Experts of a small language model: vocabulary 4096.
Below are experts of layer 4 (counted from 0) of a mixture-of-experts language model. Rows are named router (the router's row for the expert) and show model dimensions 192-255. Each number is 128 + 24 x the weight over its row's rms, rounded and kept within 0 to 255. Numbers have three digits each.
After each expert's rows: "mostly gets" lists some tokens that are sent to it at least half of the time. This comes from a sample of Wikipedia text that the model never trained on.

# expert 9
router:104108097105169137139156134120133095116110107127165156155138108110146135120112101120156098149148105109131169123182158112156159102095152114098114092110120152123137147109101120137094153105161098
mostly gets: " \"The", " Love", " You", " \"A", " \"B", " Best"

# expert 15
router:109136120110156119130186143099133111114128111139144164125165084106152143111124113139149098148117099088108138127168119105162163085087151127099106091123122152113180167109113121130113149109134127
mostly gets: "--", " medal", " championship", " 0;", " Champion", " champion"

# expert 2
router:107113097109154155143163132115139111099120099144155157148153108108157136131123123105143101145129110085128153131174165117156182105112134112087101056123138151125143168100120121144111158099146103
mostly gets: " worked", " wrote", " must", " gave", " won", " get"

# expert 13
router:116110108105167128148160123102156107113115106142146146139153083109159149117121129117153069137118098099119153124170132139138178107095145124084119097105132157126148157103101134123112165099157085
mostly gets: "==See", " Died:", " (born", "American", " =", " politician"

# expert 11
router:121123119126142132143177129129147095133120094123148156143161106104153130075105110133145118136128120115124190134145151107159182104086148084099094068117110160135158139106129131124118171101158114
mostly gets: " ext", " Smith", "olog", " 202", " Colle", " McC"

# expert 12
router:128121111116159134130187132115133103111113119125151168140143100096161133120123100133151083154123116107123166109153142110128154092075148110093099074094123166127156153122112140136103153098163101
mostly gets: " City", " Street", " Enter", " television", "levision", " Zealand"

# expert 5
router:124103136126169131143157139107131083104115115140156175132159087113147125100118124125149092145139106090124156146160158122139179118099153105084112088101112148138146149103085127135110149093148096
mostly gets: " species", " mm", " tre", "iron", " white"

# expert 14
router:121107108126186123135165147108149117116114110145143146145168093112151144114128129124148102121133101082124160139174143107124185106112156113094120093109127150117145152087107134146113167072170105
mostly gets: " by:", " Sir", " Chris", " wife", " Peter", " father"

# expert 7
router:120108103124163154144162123109136097115132101131171149125149087106154145093119113117151104158119102105120159131155144112130150111096149109092100097105137143125142160102108128130093172088153099
mostly gets: "ion.", "ers.", "ity.", "\".", "y.", "ia."

# expert 8
router:096091086122164148144162118101111130106109103146155154131150084089159147115093112127153095176102126114134134136192128111132189126101168108103093121114118140126149170120106151147091176121140100
mostly gets: "Personal", "|---|---|---|---|---|---|", " •", " Occup", "|---|---|---|---|---|", "ST)"

# expert 1
router:130128091116176138128182126118134095105106101133176167155177087096149140129121108103157073161134111094119143131138130138141179113067138107074105086087131157139157150104122127127125168093148125
mostly gets: " Conservative", "isl", " Represent", " household", " Labour", " Social"

# expert 6
router:113112120129166144133182129106137114115125097146135174126155087093159140126111124118161099143118120091131127118168138113137196108112146110074111089126101147122138145113099116116103153114143076
mostly gets: " ·", " 1:", " 3:", " 2:", ":00", " 4:"

# expert 3
router:123111114130161153140173125110128101105109106143147165147151088119161146094116110133143082125120102103130157133170150109138181102099165121108124097119140163105139155115115121139110168113152100
mostly gets: " well", "though", " elected", " appointed", " considered", " been"

# expert 0
router:109110106125178120144194124114150109126130094134144133149152082073141138107105123129155095146132127097108166141185143126142160105100123119087114085119132156126142146106102117126120145099152099
mostly gets: " Ha", " mid", " centur", "–18", "–7", "-year"

# expert 4
router:108118116106159142149180129095155113111118101139144156139135095103160151105113119124160098136133117093131164140155149117146174113091149112099105077106125144123142160117111133151098165100167092
mostly gets: "a,", "o,", "i,", "ation,", "\",", "is,"

# expert 10
router:116101092111149131147146129102150109107127126131153169140153114112157140098101109119143112128105109085122166117155139113146175104088158118118101077097134159132145162115130129126088158099175103
mostly gets: "ić", " Jr.", "ón", "berg", "sk", "ko"